From a checkpoint of a small mixture-of-experts model trained on Wikipedia: a softmax router, 288M tokens.
Below are experts of layer 2 (counted from 0) of a mixture-of-experts language model. Rows are named router (the router's row for the expert), gate (a neuron's input weights, with its number), up (a neuron's input weights, with its number), down (a neuron's output weights, with its number) and show model dimensions 256-319. Each number is 128 + 32 x the weight over its row's rms, rounded and kept within 0 to 255. Numbers have three digits each.
Before each expert's rows: "mostly gets" lists some tokens that are sent to it at least half of the time. This comes from a sample of Wikipedia text that the model never trained on.

# expert 3
mostly gets: "born", " born", " up", " March", " May", " October"
router:163209140086201119094113152140220080154094147116179141128134091137167151109172167135138123133121173173150144105169147155144070137077090135142113123144113168075147112156148161187133119122171113
gate0:146157129128220104107123167067200098155127152127125178130128139199105127121174142146181143137114110191146175090161090110152087149149133178133185172111095076122143149084148160136143136130167089
up0:134173117117135073157173089160102148149098137087089171160109115124107135127129142124135144120087123106072125088100172120058191130147151142126127160101129144181148100048177098203116120128126122
down0:157169137135170104068149126144123117075157088130151088115127163143120155188124131086145139116085151169150138104132116147079088123131119198134142064140162151152103132192133118092162187200153179
gate1:150106131118102149146073135138165050156140144124106170132109100105177133142168142085156154170147147117124155119122142092142146189153129193116117117160102123124204078156099107123143138142089134
up1:124131187175126118102172111143176077156120137107124141121073074143093131129108130124104168118106132166149083090146171106111145122185150131086103143112157215158112047068097108104114156136131145
down1:197171170112153054093138209160109082121171171140063102108145214133160158118129184100110105093082145103119119089122125126124169108112157155074182071116097121081122103158140109100144104134172147
gate2:173118161141134105088106129127123064109128191131107106151142150147117124109173146155154162117149102171098106143117044156105117204067094150135164151199140132160070153161102062138120107154127143
up2:140144172089147048079056087110161110117166104117182073106154160123141092166108106163123145121155135154082106116078092097053134167094136111134144148145154140091124189165084137123143072111054131
down2:125118088113144102150110173100141111145163163110142141131154136142117058170112161087123118104125110163114093118168210115119122116153100132102085128128142092148132116143116141132086041118157116
gate3:131137149158099101114098091163058134098116133134146153173113107112085065107179151094183134165108151141081115151141151161053134134127181095071133080072083108200092139133072085107065092083141116
up3:073125152166144116124093075132057114081121144153134142119105074158138192141140196115091128132105166121132134129170065143132132156091139045117064120159181152100120158159164187116163090107138134
down3:093120115132161122096069115133131122113116128131090084147146139160123170151139192082158147143155094128092158128143115159159123141073127097146206199080160088175097159117068151129125123128123192
gate4:064162146193105113143137127104165145150101168182159135098122146148097201055179151094125165095086142164103155155113093142160151131154125123133114132103104103106143112148095139178109079176067091
up4:094124182137077093079091155093149119140099069121130126058119191143087130092125137089143157113116179174114050151126100108150124129125150163165069157134060122124119116149144132103144084146090106
down4:112171172032115120149138161159139101169113116135119096132122077119195159118088107202123051120137151151153170142157136142159131110175128162128131166156142112156129120155181179154098087104142125

# expert 8
mostly gets: ".S", " York", "12", " Florida", " Angeles", " California"
router:096143162160079079160115131093101185082133087152106111073128200123140150110120110187122120089157082108105133088138114086077155144086085084145133107131128089174110168142077154110128089139126107
gate0:121106116156149149044173162192163118139148136171126083170118156104107098092106093105141135150155134135199182127108130105109095158141085157158109155191106162152169113074126099118113155160115141
up0:105075157166162136103162160140099126131090175169118139144134171105132078096124120190128072217132169123148124125115163140138091149074080149070099116154067132136097161195131087114155079142134174
down0:145128137117120135169133123166136088121117192065164121193145099143133106045164140133083155116132091150131110132138181111113079140111123167163063100143119220079119117112184098119138147117111157
gate1:111123109140174101071154154087135120165132066141079136140112152133164150123160119136136153145106105149118074142145111159173173134143143110120133072118123101179087104109142096121101107145068083
up1:129114102168120151131108108122129175108150105203188183169103121148209116187109099097144137131158140123149101097072115092134162138108073143165066071117132111199103147173118102121121126101127108
down1:112162115051179145142140163130047156108171118117122132125120143121125115183099077109127191142139152135115188175137192125119152192135159104166144118158124163070149120090142163079065100123123156
gate2:128146127164122147182099136137098098100141124150146060143087134088058181119109118115142102107044141123158067173093133132190136144110137137103118112161112115132179124134140120153129146111144140
up2:103115129123099185147106131123131197105134118118095134108089125104125134105162143119113081192175107129095177075120173137110053156164111228073187122097105130161149171132080139150148117147106164
down2:132117162056132133170119140141099154131151107099114163145173122137114137148079114170101112110110134116154084103131115135104099184145141090124130154133166094121088134164092082080120132089073115
gate3:124121124125096119112107104100173084112138164133082120120103132110122187191101129150071090149113160112121112097142126139115152147086133134127134129095140217168080169183179142150138114119074142
up3:098156103120117132099153155122095127087170160090125103101129145159120095132128154120205124135126050153104143146125121157164146130153155141101128151067125146081084154182114103163145108161173182
down3:114124148055177142087163110138136084109121161130106162061136120125104153182168158087155168133115123104101145184091105130167137094124116133134190163128155156092129158188094131108136097119130117
gate4:070105103159137157108201102150127177126111102139143085200115148098161109118127119116139100167110108112128085102090174133190146120113062149158073132121142106124104114188145153142100122149112086
up4:121103065109111133180128141126123164075138158115118154155162071162087087189173136109167094108187111130126143192163104160133144097145141155147166128157106092135182136081106124128175134104110193
down4:126089106061142147145165133112139099139144088116146162129157148169143133140051098174086158099169149152073138122086106085124091096162183121109108140126137107182120126145106117139178103114085138

# expert 10
mostly gets: " St", " K", " W", " Ch", " G", "30"
router:123148144154093190156146157220142143131136074121138070149136072173125143093161095082141132185108110108101061071120131112087104112141119154182090142150126034123101161150097076167097134148097117
gate0:135084119107102120139116155168164127139125147126182117155170131137091174107095112107119089095171141151172130147105136127095127164169169166179167170143169143077122167170090079134069153069142073
up0:125170112148129144126186100097094132073125103154158123166170102136074074036190080171162154107145136181121146108127104111174114102147111156145162114080120124100117141110136147137139092161116158
down0:166129097143069132169154170166097096161110112110110171114139165128125066075092143199118121160124143142144148111134101156132120160131134118174121131130103129104110106142187142110150124157145102
gate1:113067098164097174095190077094095098107103144146133115192171088190135095092152134127123130148148128163143133099184158136148143128133152134137148121169095075128133150092153144050087174092149141
up1:121113095138125142137196111163157151168137107184186110169148177133092127154139081077166210149167088068139120126104144127129152177192079119152094186159122116194134092157168160123122120087076138
down1:138158161096141106127088112158116109152115175112154155139137114113172134153127118066100143106126174167191081075121130125156139132144093106175114169107158112138102120102153165089110095156144152
gate2:079104126086130117072097118112119151115123119182162121112152118135096189111075112094086117151112164082167099127178132105153105174126121113103118159087100133169069101146139141184137100166121068
up2:182134157178105111114146123192075104146083158138101132108124160101165064201154181118093125091104189140162119129157141129091114136142106074171172118153192180126149112174159127152133123145163204
down2:098108076166175096084135138111099053105105161133087149207163156130185078099094154092105102168135158181164129077104108117104108152151123143119104117132102146076124123106141157101066136110155171
gate3:082110100160123158117110140151081095083061091096116107190169165097111156167097067107125082123146128163166134169103107168108087113114094196120084093130080124088208107121126099078130166142161100
up3:116117102159100140162117118127099047149164090062132117144129107096163126145151134133086093165138148149151101137150082125141074152048097112095152166092124145178071121096118146140116112151168108
down3:112126166166169069083160140086139096204113119121106136133101208087084116123132195131104151107139121155137130115122141133198145107155127162220109162065142168099202118134101088131156069146089133
gate4:112156099161074152146135127099116117157117115089151173213207128113125102095131113057160131144107111095128054127092055125133094103181120129078167169083134030105165125135124162115200181121100135
up4:151072117144187105113164121199148138131094103134141084086158113100140197140089149136130120119159150107147160128180109149126070147121152089135160092183124162134158125147107066109081130103118133
down4:169094114130141094096148124173093065146123177148177140113131110138079127204136088136091107115171118087121181117128113102116165164158185168118116109110148165130126130104127116137132097088143150

# expert 11
mostly gets: ".\n\n", "==", "===", "==\n", " career", "==\n\n"
router:085142141093083113126146116172130070172144134089078103155096124157161085144113160098060114110197144128131142063151128186120151131113142105124172119153139166119141103153125154088138110173105091
gate0:121137187094170058128032127137169108163092091134100108070105184165090097109102124069088052183116184088078120152119138184170120108117164137161101109078142088182163121125080089131087147129066085
up0:094130129077155122135130145177118125109103177163176118126116142138108161123115144104141112108110100152088110148107194067127178047123123117119179093053093125155114163124111133146149050148159140
down0:177174145102114177105088060155154117074089014115091126100110143069124121131147116085170104129105120136106110108107085112160138138158086084126074099094220141169144073087114107142106124125174111
gate1:115125173159134140141087124106137087097153165155150091104117107147101092102185121182170100131089106175072142137129105117148147108157190163131163111123124116131074134152112056173146125089129159
up1:121102171114140130158127100145084185141155116098088108086137093141125123224165112116057121175086137112111142107164173131128174152110122114119104086135137136112140169172108175134107141101150132
down1:115178088132119107154122124154113119137124132183141130120116143148094136108179123148123110065129128159100051137209142053170101148146146141127140174077118146092168109148146112136114127173141130
gate2:132150130136122128080132147090121166126104125179097151141136063156123098128073109093113124160137106147175183122100127127154100108143124154107068198142096100163089172148211110173116171138153179
up2:145084137079141169131131091118064130115121094150129098149183111105138081118160093101102107142108121194146113193129154103119148166098190116116144178145128148144124087164152149143178117136074110
down2:199194175107121163178121087143149126121105158159127120128147102155110127142142070093121169129137146169122091097077130094161085115117100091126124127114111090162154112159184155096165132113182152
gate3:079164157125118137105131152120145078190131166143085170169101097146109150110108140198131140097160131090154159139131147115074126119140096161147148093137089148161148151103154194090137128148129171
up3:122110082154114147089110093155078114153089123116139155049090066097124116153160091138092135188103107084063140128114121096131119194160136086104092142164218116144137095160119132127074197129135162
down3:142105179128136151208094168116095113076126163156163090112154077152111167133143119159057165124119146139159098102141089148134113123128119152142182066127125112144117133119094106095090076188085118
gate4:109131121118149184111104067154138153185157143178161135197108202086144035119160179106133111161113135106142101110132091181173132157150131121114150114109127098121086086135137134120120143104154096
up4:146172136087129184084155056147184213128134140125131087176158159121123105107171145037178146174128102128207128160145115139103088122092102150125124122076127083150157128126175125118084168122132143
down4:134159111106115204176115104180126152112133131137128120110144084136125109122116070132092204102096114170125141114086144082106112126145180143113075104144138132105120117123156115103115152085174100

# expert 7
mostly gets: " \"", "/", "–", " t", " v", "L"
router:146092152101112085139161199144139172144147169173094163175106125110111109098110117116059071143137128149160122113082181174175127119095130108105112110111114121127128164144118124167183120145112125
gate0:182135077108147131127090087096081112075132151151116122079085112078187110167107148136110098091164149134103177128115140208067101123114122128113083119087111090109095136120125123130153126140128104
up0:133182109070145088133145103135182146145090118133135107138125118175178186077097190148103087085114154122108125123197127059133133093116118117160161129157152175141114153123138076063070034086153137
down0:104162159080081170137131062120153118115115105144090059118110188093058170140120139120144182124165153130192109135083099141145066113144175135207172115161113077158126183141076100138138161153150145
gate1:087151109100093135178125111114093095066167160152078121151082117131077111182153174167186120081115172162115150161117169156168061124161124146163148103104142088102092104156137173112128150162190138
up1:148154174116180091049115117120132181130144137154179104079206104092149152100121114085109108080165112091137103119166142131136143132142146125105112134128127122143144114138153118145054102085210170
down1:095145138077139078054174143063112116038140104137127108108138084170201086123138119104129112110140110160126119097092078092125129124126141140173170137217150098098157139156129082085102043113126151
gate2:142109163102114151209096170131112131134138061084180108130144091156114153121110119144113166126113136143151175153054157148151138137146158083100124143118064171058132155155125098170105134061145157
up2:119139133141089142123142181083109119100116125103106107102144165112124130138136138150138143145064122139078126153176179066025139123210154080158173106111166090143141122108159065109160155144162118
down2:145136149108119137112152059108141135126112187122133112150093240150150134084109133077107216101156061125165124111098159181122152150148083138075110103126150045155170138115172129134095117164084175
gate3:150093087154119123123116145131090060073121115124111125100085066133061115159086122121121122137122103118127166142182146128141160195111105112054162113131095094089151113127150120097151160081162111
up3:126141127159169103166100185116087184160122068177128161172128088143144118131098152106110151132130094135202102187124150096137134123129157164082100146147113147127191081118161121140120134098151080
down3:158146119161121089137124131152110165145071094153180140136148113194152117196121146106116143152192164157167147174175150134145149083185083138138103165125133114136121109101133175146102095111152157
gate4:125166143130095121132133125142114126169084073152175127098108113152148151098128124113131093096121129117140117172176113038133095087087074149108079177109163143092153128118177147128092152116098143
up4:122113161127100177158159186067093164086151101145099080163148124144150075110150186194084067181147131088123126146201209092164132142160147095129100108105131135124113140180111134088099152162066118
down4:146147106189135152146091091103173140155130096136111126133112163088096161070082113108122192152121101142177059079092138143082125168178030118083117110094201106131115156117149068113150147120121094

# expert 12
mostly gets: "%", " who", " while", " including", " where", " located"
router:126095086093081167124070090178142107171110155172159164138097190198132096169132144134099158127163114108102153108094044099102138125111119064138172173097181112144156173128120166102086086142112166
gate0:109110140114148118098121140108139075158139146114074170122038125111125128118112099091118085124095138110120161100168066125110086124160157148189134102080131180160116117187145158148143082095156120
up0:182128114155163123081154152184177094125213126115133124084115155135151122140134109122121079097099119135153086114112094023099150083143119176092199133148091142061170125129095145168097077107144161
down0:162159073109081087155098044129123108100137161114092150090132148164118056225162119157143122048070162129149142133161122118126085148216129098115108148108068071122182073145132143110142117086091131
gate1:088130143164127090096123130088171090176169115112118138141145100126120103160127178180093120076122094076069141112086118107107180110150140146166167157125123126144121139103072092147117139120147116
up1:174169151140164117101115102150082103168059139108172133121138110119130156115109101166138130149080099150146159130125072113150152117108154146098094121126116084119168152122136134117125090134144097
down1:109127131095174144185147114140082120129191115118127166086100102136115128109130142099186099158131206165116111164138126117162095142091167115157162132128154070099152105113156086133112087038110163
gate2:126064201183104146091142109118080120114125153111165095132122075082174104135141144122179083141079072063157085155182109132099118144150159132078121116142130088149137181085096092049102149094150141
up2:132147077087081148089142109109127150123120105155157145148091176088135168075090129179167139145176117105148162096092145125123109141150123107142086143104122124174157128144106116095176120098139178
down2:079180157170106102104127124110193132131158126161179121165170145087167143105140119148153146172151139089077133143150091138126105107104094166102132138166164126114048168165164117170127132105154156
gate3:147130120129148162098059132108143115094120186101116184180111149105115142134176102142148151134135157140160194141129131091124149172148166149057117195145117059124099114142121097105163161098168171
up3:088126143099071108055142154112148116079135084131172119101115117206139124159138138113128173114141127131155176108094137150152148187138212191029105159154099101135078103135136121132176158116103152
down3:097151098126079167100160157121108131129100104106142185140141130089139130195163099112117106139137120141123152158139149166033194128150165140134103215136128148130097120200047150069106089180106142
gate4:143165167154048066177155174162111152104137141135100094156141135134135092090154086161172145128152129168179085142121146089148121125107144122116162136181086119171073126104127143138059147139068140
up4:172126126127082116135113176155106153083124126109134096101136111142120132097145111147141148174140117161136078106128079122102113141147097100066184165158100094160130201071124074103164041090190132
down4:138139147092160133136153112138134110139169073132111140106099150118170161066178151158136165107079111170137123050116072145181091174097095128169128041149130168144140151120150204118109139147145109

# expert 9
mostly gets: " as", " been", " not", " to", " or", "The"
router:121178144137110191174147145110161111183101121105192138105152117163116119151129073154107123119102115134172143139106107155149140099116099157152090121100134118158115082136147104084133161162178123
gate0:111124081154073122123165162147138139136187114138137088083111108154120117123127166156159106136153114162163101102133146097054097127117095118180076102119177197087148122111110163137112097146067167
up0:126133096173127146143083120129134097117171180149118137163177097138147077181119167161160110107085140206141134132129126170170127115110069095101091147139162188054172074117132162168100077139148115
down0:127068200078150193147159134150103085095138191136151112098117093089123141171064155141125124088177170163130076071153136150128125157109077158166148105088143157096169162111110111092119099110125104
gate1:139122126144178164117057134098146185153170134086107185122107124155068141154165123131121183117117159175108065095096086093115129157141137142137122157151091150114138153126138123096097177176140068
up1:117149115157098097143149143139083160052121155127110111160137071149093120142077085151149093126114132134154134187157097173134158146113137140201127118089088177068115104116117151136167120115154135
down1:106134131100148179142118132102160126072127124140137106109115137187110157166126212094165104163136143145151132069083112170207134126158067152095080043165141144095143109154081104118153143129175133
gate2:129125105125093121089138150136087091100098194126049112101161153090128142102153114133173094135132117121143139136139184145162083089156150135126201113035150156134106116080088097106142096127103123
up2:106142087182100122076047152155127231184173169135057053112142150122138048144115138146152184143135099117149055144083142105102126105153130127056200148116078086164132094143127124065167066113123123
down2:139176164096140146109143104165078161168155089102105132174086137080151153133185126132157100136141163128123147074168139159088146096142109144102147144153132136152144101105117106128100094101125116
gate3:137085129068124067131133143078105129159110148086106115148083104148188111143106139163139069143143151138137145105058125163122119162112114205105084208138103160068183193149117124162092121125111141
up3:120117135102149124098109074121131130073160143106166129078123122096091104092111148131110110160107129126140123173154106105205059132137162075208104175155137159141154079095153128049117156163107149
down3:045107121151146110143105174151116103108121073136088126203119119140062129070112119127111088124090165097078127142120145091220066146145134145213139113084139069159138072112142124153108053174099115
gate4:125159139112062100134101133132128122106120106126141116095138092152125074092130115125192097077076186169128076136137096098114125127209100155118050085164139087174129097150142129121106139102120126
up4:153088125134137151146107099076111077111240148169145129155066166150167182070159091102169086097145098150167146163130135129139134105126112162095120098080053132191117162111168135181146097197200073
down4:126148129142136159169073158121172094164138043082114135116154152116114113144151159148216105146106125081140126173122136099114060155102150106158088136170185073134116180147089134178102173179109114

# expert 5
mostly gets: " Location", "if", " This", " It", "\".", ";\n"
router:185157108070149146164116118167137132182140142096129135148146101123093074145081111095116094150114142102070114078175111049114073053170191154095146138116152143156089094125139070160122162131157129
gate0:154142095096093116104126149112155110128145177119113144168157086135143091160145175140158092137102215083092146162164086086109129148135170139120154151086134156113108113100167099117115096109131167
up0:131148097173089153085086132079096215102105192168069101147150136137131147171079132166115107159096173109159084146167190136135141122101127072127085206163080139173142142155139099138108103129090135
down0:121154142144109118100124099114163123174169090109176148134047147079151149115143123099209158166139103139109136097108146119141145177120129146102120106093232088168106174162107129085132203092102052
gate1:144135143133132135159117070142093056102175117105168114132108144122139096121175141177097180097113132105056125107123121114156100162104170077075100051095092090185133178111120142100086098129135175
up1:229174164094139181106146091125118123144168162119127103123145149115104111104153097101125147154223157146130098135120159076076148119156148140133187170130105240145131167124097186101097139094133153
down1:161159143134077099158106149139117109078085110098105098189130100147158113091103129113125115161153115192114098104115194083066083118136100118201110140129123125127120142096135138108167099122104175
gate2:075086125148087126092125086088123149186092140108124157143158119129147107179107101095119105130155161131150132104152179147103140148151127122153117096078083134215089088161086131079042151190103170
up2:131152091204169199097129163146167134174158119145060078141127094172084098094145199092134144133200073139114155159181133079160127111052165165172122139139136070108194103139095155173110116143080132
down2:165106130073150147084112078085145088158140129115162145127107114118154119147143121174160161153149109135141089072138090101067170112146152074101070138166108120082122107121108089076070106120063138
gate3:107118114121160130123106142144128122128113100107179208158212134135109111114169148133183088093101165097139126077180132111112232150134104103134163152084113124096119098188109200117120126041087122
up3:161133192132138086124158118109136121163135127125095130137067135101153117119140164167099135087165080170157097142093116157127070115143129113181118061121137130127146181122114113110116141103106118
down3:123102129120068181118187126074145091143108117155102195103107159164148131076109094185164156166106131123090100081169136150167095165068118157130053136116110131100144120152090139107140105145153113
gate4:108115160099108081205151172106079074133123193152139126156071165091157155126186135081075113144092162097100150116165095118108100144167135131115105135137145197100122146147180152074039148165099133
up4:129127070142104179132116131104159161056138156136205114099140132169150114121117106122145095099107102130091091115127172105153145153131109102121169102084176075101146150087108129078183051140082131
down4:119167157147133084134125128101105126126094132115106162114141122136056140156138093162149112063080125157065146115171117156112118134093176104166181177116147118090052062141148095173149058100199179

# expert 14
mostly gets: "′", " ft", "ler", "73", "85", "88"
router:102125107134176118130096028150100094091112150127147177143158142063131141120100124095154089094108113081100122111166094090123101150196198152083130149159129169112061154078117135110160128106141128
gate0:152100152154148141128107197113087103152103149101116161112143134107086154131145119134099107138186075157148111146160142111128108120093150117183103154086184111119118114166161134177167124097046153
up0:140084128139064093059141095147136155078060134097114128121132115172074052163141186143160158089113113097134153138132127126086149106139132154139178109165101144143139088100106142106162089152207124
down0:126149168165114131107115058114072177139127143120135120114126122132162180126093077162100151139169064097069109124128089126089121104158102128152148068134116126149096117122123138088083144076144084
gate1:164129114119142140079154159178135144144155141085155164113106161190127140185118110123132125119114140117127149185111139179181142117119156132163138120084089150154153135161097106162155178136182152
up1:130162135070180071127166190160159185136102122073130148145082096169165149118117152113007105115148143138168152163152071110125181096147114095154152151105068142118103140156175137134129157099101125
down1:153037148163166117177107147103209129122083099112113109137150100125142150145141140043163183107153080150143154138150149145156130152132145071098156129096139110134155117120098119104159121157154167
gate2:110128077118121088110134126184154152148085093087095139130111124131129026149147083092144163139096123142150137170114121149060190178127169116148170099129199151071164123117116140162116145084144148
up2:101119166187149117074138091143125172164083149124122138118064126092168167129194089166113203132146161152094160152105161198110147141108142145183105099108158090108130113101116125149128096085118121
down2:117084076050134124094155167119159142143115142152149172077133169139185182143182120078190120097203098129107087124157094120078137107145128107123084133157141112114181129073151108162122112115181163
gate3:099034056173086175103170171107117147119110193142145133145149123078155055146097086107114180156106179148116113137096167135147105177086125163104111082131139152142152125189143108182131155114149140
up3:142143148117176169082159073115125151121168175128089111111121162090197114145118108124082080158119151121174131051112149114073171122133141121177112152132139163108136184116161097085112165153064110
down3:166124124128168097130119134090134149130162084129131165117105078075100082124127152137193138113075217090165068159147109126098154190166147133175112143115093104054144157125071090091120144128135170
gate4:148139135157117144151108150189175168119097164162143094106119133125139088129146139115141118173116102143198118161108159105099149132083143098130144131084152114099161118126121125099046141103136086
up4:074161088096113120112082126101114131107121162109031171131163133134166135151137118160056137097118143141112104173105184156141166096116157084119171073120129104115133108087111146094077112114143127
down4:127124080150109124178075123166088152156201123104143149147135100173057088132124143178151185112140099133150102115121162108143155177131198138108201145163136166156203075164153112179166118130091114

# expert 4
mostly gets: " New", " the", "The", " US", " British", " USA"
router:140151138040141111098172130169117159141183146163088163112148070080199147100194140126128120118111141210138148127133137169150106182149077166082162054078115141107090129206131093139160148120155131
gate0:129095094177046124125151154100123161177050134155131133213136167129170143202218202155172118135178073155139122143120135068119086082107139115131095142117165114134105121197159106097107147130144128
up0:115078152106114111162135132200184175130170096099084054093126189146140110054107091088124120136172090140113147072103148211155115104091131097155158188132132108064104109161111078130116164150104152
down0:041143142138156101160187187102128141089107183141113151113135133140169107136122173130156084104124063146133132144158144089165154104103085147100097106125134116164151047137093098106147078113184121
gate1:125158149174112143132140081185132142093149123135098112186101207137124101091148068169179109058123106179172153094119132110158082120159110115072133128106090127135104122066157101126101091139151096
up1:120152104131144151106113174058108160183102119105167198138051062131102109169140161127145169143139105118143124158164170125127128090123104120132159052145173150135130129164122139144169165113145155
down1:128131098139144151103152162130147130159153130196101127126135192119115153104121071110138170148166148145130081163106042113056213111077137147140099075167126167151122074180063174131103096103176099
gate2:125093127178175149170113197158116087130112148087166160108151096109092123081181155128182137122125114115117083160059156112086121115178109162112154087125185176130173093119154169128158135113055145
up2:114104082154198134125120148073102099138132098074133149042069130060086138167159138147167123211133142156109096146135178118114102104208105168120127109115177160134098090135128101150115183145105165
down2:106104144158143121115110090078135151100078154110195108159090075096132138131115128122118091082143083106129128109099058126165161081122098141093112156139128164168126163204190127113080142074082159
gate3:131074128133042143072107141108100142130105193036121167164130138117060180144147138135129164147114143136152098121114138114123141136071120144180120160094120097155195131145160149166129115143132179
up3:181183106125179124128182133133180131138100167192129142168118117140188142097123096129090139087091073148101178107081172145138114153146149179162136123150166106094123078135089087087092155124086115
down3:117130147126067099130146119116124180182203112114093124084155157145151156117176154142170190120134114140172115149119137118148085110156113176114107102136104163104165083167058177135128118145138139
gate4:167156109180069114102121100181121119110125118093093079167212096127148183120097118168142095149080162127138150140140169068111145099126192109106133122118103110104138169140156137087110086154113087
up4:168118164126122115162125180083129166142106134130149125094139159169153142186145171075107153122163098167121136174110099160133136117156106052094171169156138073133184172152059168160119156094123168
down4:103136114145124088092133094113161136119147144114190135109204161139080167144192111048111101117246135164142135118171101142119065129154103120124142166142169142134142143122128188175096094123141174

# expert 1
mostly gets: "|", " National", " United", " de", " County", " re"
router:160164130139067109088097148150148122196117068078160107079168129082084179128166116078208141112166091101111134118167159139121116147155119093134130089122063111124194109082103168112119148139121058
gate0:090096120185140069126161143142180086122165164147097119181134155105102121100131104069169211132066119150162128129075098136126131152173061107122116106166126144179107154112104094086084124084090164
up0:158135125073098106150118116109086145140142137098066106098104124130114146168182115104101099200075107125029131188143082147153133150098151201159103172145168093096163150159087085140068138141152136
down0:154111098117174087110136164180143130114045112090122120117112057139135083133107159113090122141105173165107097125137092140118114175101108048151144123102162107169123054072155084096099059111118089
gate1:118111117168129139169174126107089090176160038160155181150124139152133193109130132115177132107121071075128075083182086126133138130110144152118118136122104146110128093162138204153103108117151200
up1:131103120170179120152120094143166045165192104133156111095135119135096184192118144162109064106163105109186137063125113148127134124135161143109135088142081052105135062133130112132148185124139130
down1:137144085121134132180105104126149110110102090094156100141092122149155031098068133042127084179177084122112156124089138138095068120140181162120107189051100180133131126151140164148126096112123095
gate2:170127129178076114155110101111094101114146116089159193046132113118129110130143113175128177084127065177088105187160078141149172192109132129114118151079105162082125101114122106138132164105108147
up2:143147151161094168064113179111048142111142182120110142141170081160155120089123108119143130188145147168107178169115129140151129121126106181105166148093171131150162135155129113160093101188133150
down2:158145138155151114120087113111139092107102168068146174151154174057112076076110118218075156150152089156111110141122119089077150117129093117128221093146097171113129148156143179153169110176161126
gate3:084134164116169127161136136141131118069156159163106139142055058125102088135121152089125110161102190190125090124110095154142108141093218149132132091122126095080156102157132159187089112127143100
up3:179142079087110136073107118113086107147122114181139168098105091166102130127120145137107159142168089119150134166154213123139146174135120152119126169125150190159045136136164116115186132107187135
down3:230144143132147145173189130092137112174095052151192113132122165161153059149102158140117113129141106149124091130165126160137135107146104146145180147119104110116131194131096138155146103141111142
gate4:162143089115167129139134101150177122140112124126098140137119113106158114150155157169132133150151131125150153156112065184060130176039158132173103123149164109082113157160129097108164214059122119
up4:094081146185124156141168131123096159124137159129150127068095087087071102115140074132087145115133142165100117154110187128109108144130103180121154094150114109128139133158163100106141175074172140
down4:128111137132137115153158102189117064171178139185080145078051082106147150170127162162132129135115129130156153138124186110079124090164125074120073143132121105088153114117086099105125184111164165

# expert 2
mostly gets: "B", "′", " l", "G", " n", " Bl"
router:134103080155101116160181192139131133152142119082119137136133070088092114089104116180103152122128192157117134158088177159116087100134155138081096120134111112154132105132118137170177173103122174
gate0:152113152117109163168090135128208084103136130189170136108172102147116153152149140199116132128128159118103142148063063105115148118167143164148205085113131136124115066119101201150167071126167182
up0:095170120182083213125105142147163145191134183167145106142128132188105148147069126130155142132162077114128115100133106128103061148100152164109159122150154097134140141143136172157139113183177134
down0:113106146165171147109155131061183141208172083124122114082095124162161151098102123112098133194139182088138144118095169117066117110176134119155114074129119114178157123152115116127116137121111123
gate1:177076147129130146086142131138117130110137166130166191122132116201140151186092141124127169141125157114165186132088149117080065126160102135091164150196148085131178112097112171122090192155058061
up1:141139092153155126134139097097136082123105096160142214110113106041147094157163126139158074098130131148110087113203091133185124171152127129125128103169103061107102139128148164121133139132098082
down1:103150134114180103073135129166141158174133135108184099138114052154126092166067170091145106094195171132172140110103186120104065097153109068163069141151158131184132132035135168104123106096127146
gate2:124087129135128150144127108149145107111130163126148122106131122157162074136112138187172102145142126113102101158122171086086116082104112122064130129149140138152123102100104164104191151103123129
up2:165153136077159068126104141162101148105103079163091083147125189126182104116146141108133135156125118133155132130137082106156114116171146096165111135196157080149147199106103135079090133147113104
down2:133104153093105119137122076158148086082058148140131109150132119151072053104168137136166167082135072127116151136144096137180120145127101161145199150104113126106105085117119167137165122136153102
gate3:131090076153140128089102169095078101110144188133156101085135136144112119176159098086090154104164130131129152192149164088142145125108138104167182149158127127126104079097130190184095125155140151
up3:117125104181088101108123139147092152144119098137161062160140153150125150084167112062102129156120130169174168103102093121114104148095149116130133108109153142120136113152146094154153136121135150
down3:146090130150128088156151078130149145184136142154099138099113107091165141127066069135106158182097150131130165119074088180151182118152150147130120105107152095134120131086115128109158109151174148
gate4:104096099129076175122131167152068105103134121118157120129125059148150114160146151211168118160162106082137102190132126122130151129163191078074097161126188164212136149140161120155123183159127131
up4:147082134090115110149170164191124092148197139079109192120111091149113138100099092152131127126091126172083175137136160130112096147169187118138148105054108205125118154112125163130154110161198128
down4:182147094164135038116132148190146142172162151179160142123191122101134159118111108144132139120139109142140145127179111122094114168092103119108176107129088177106147108124174140178132104155142097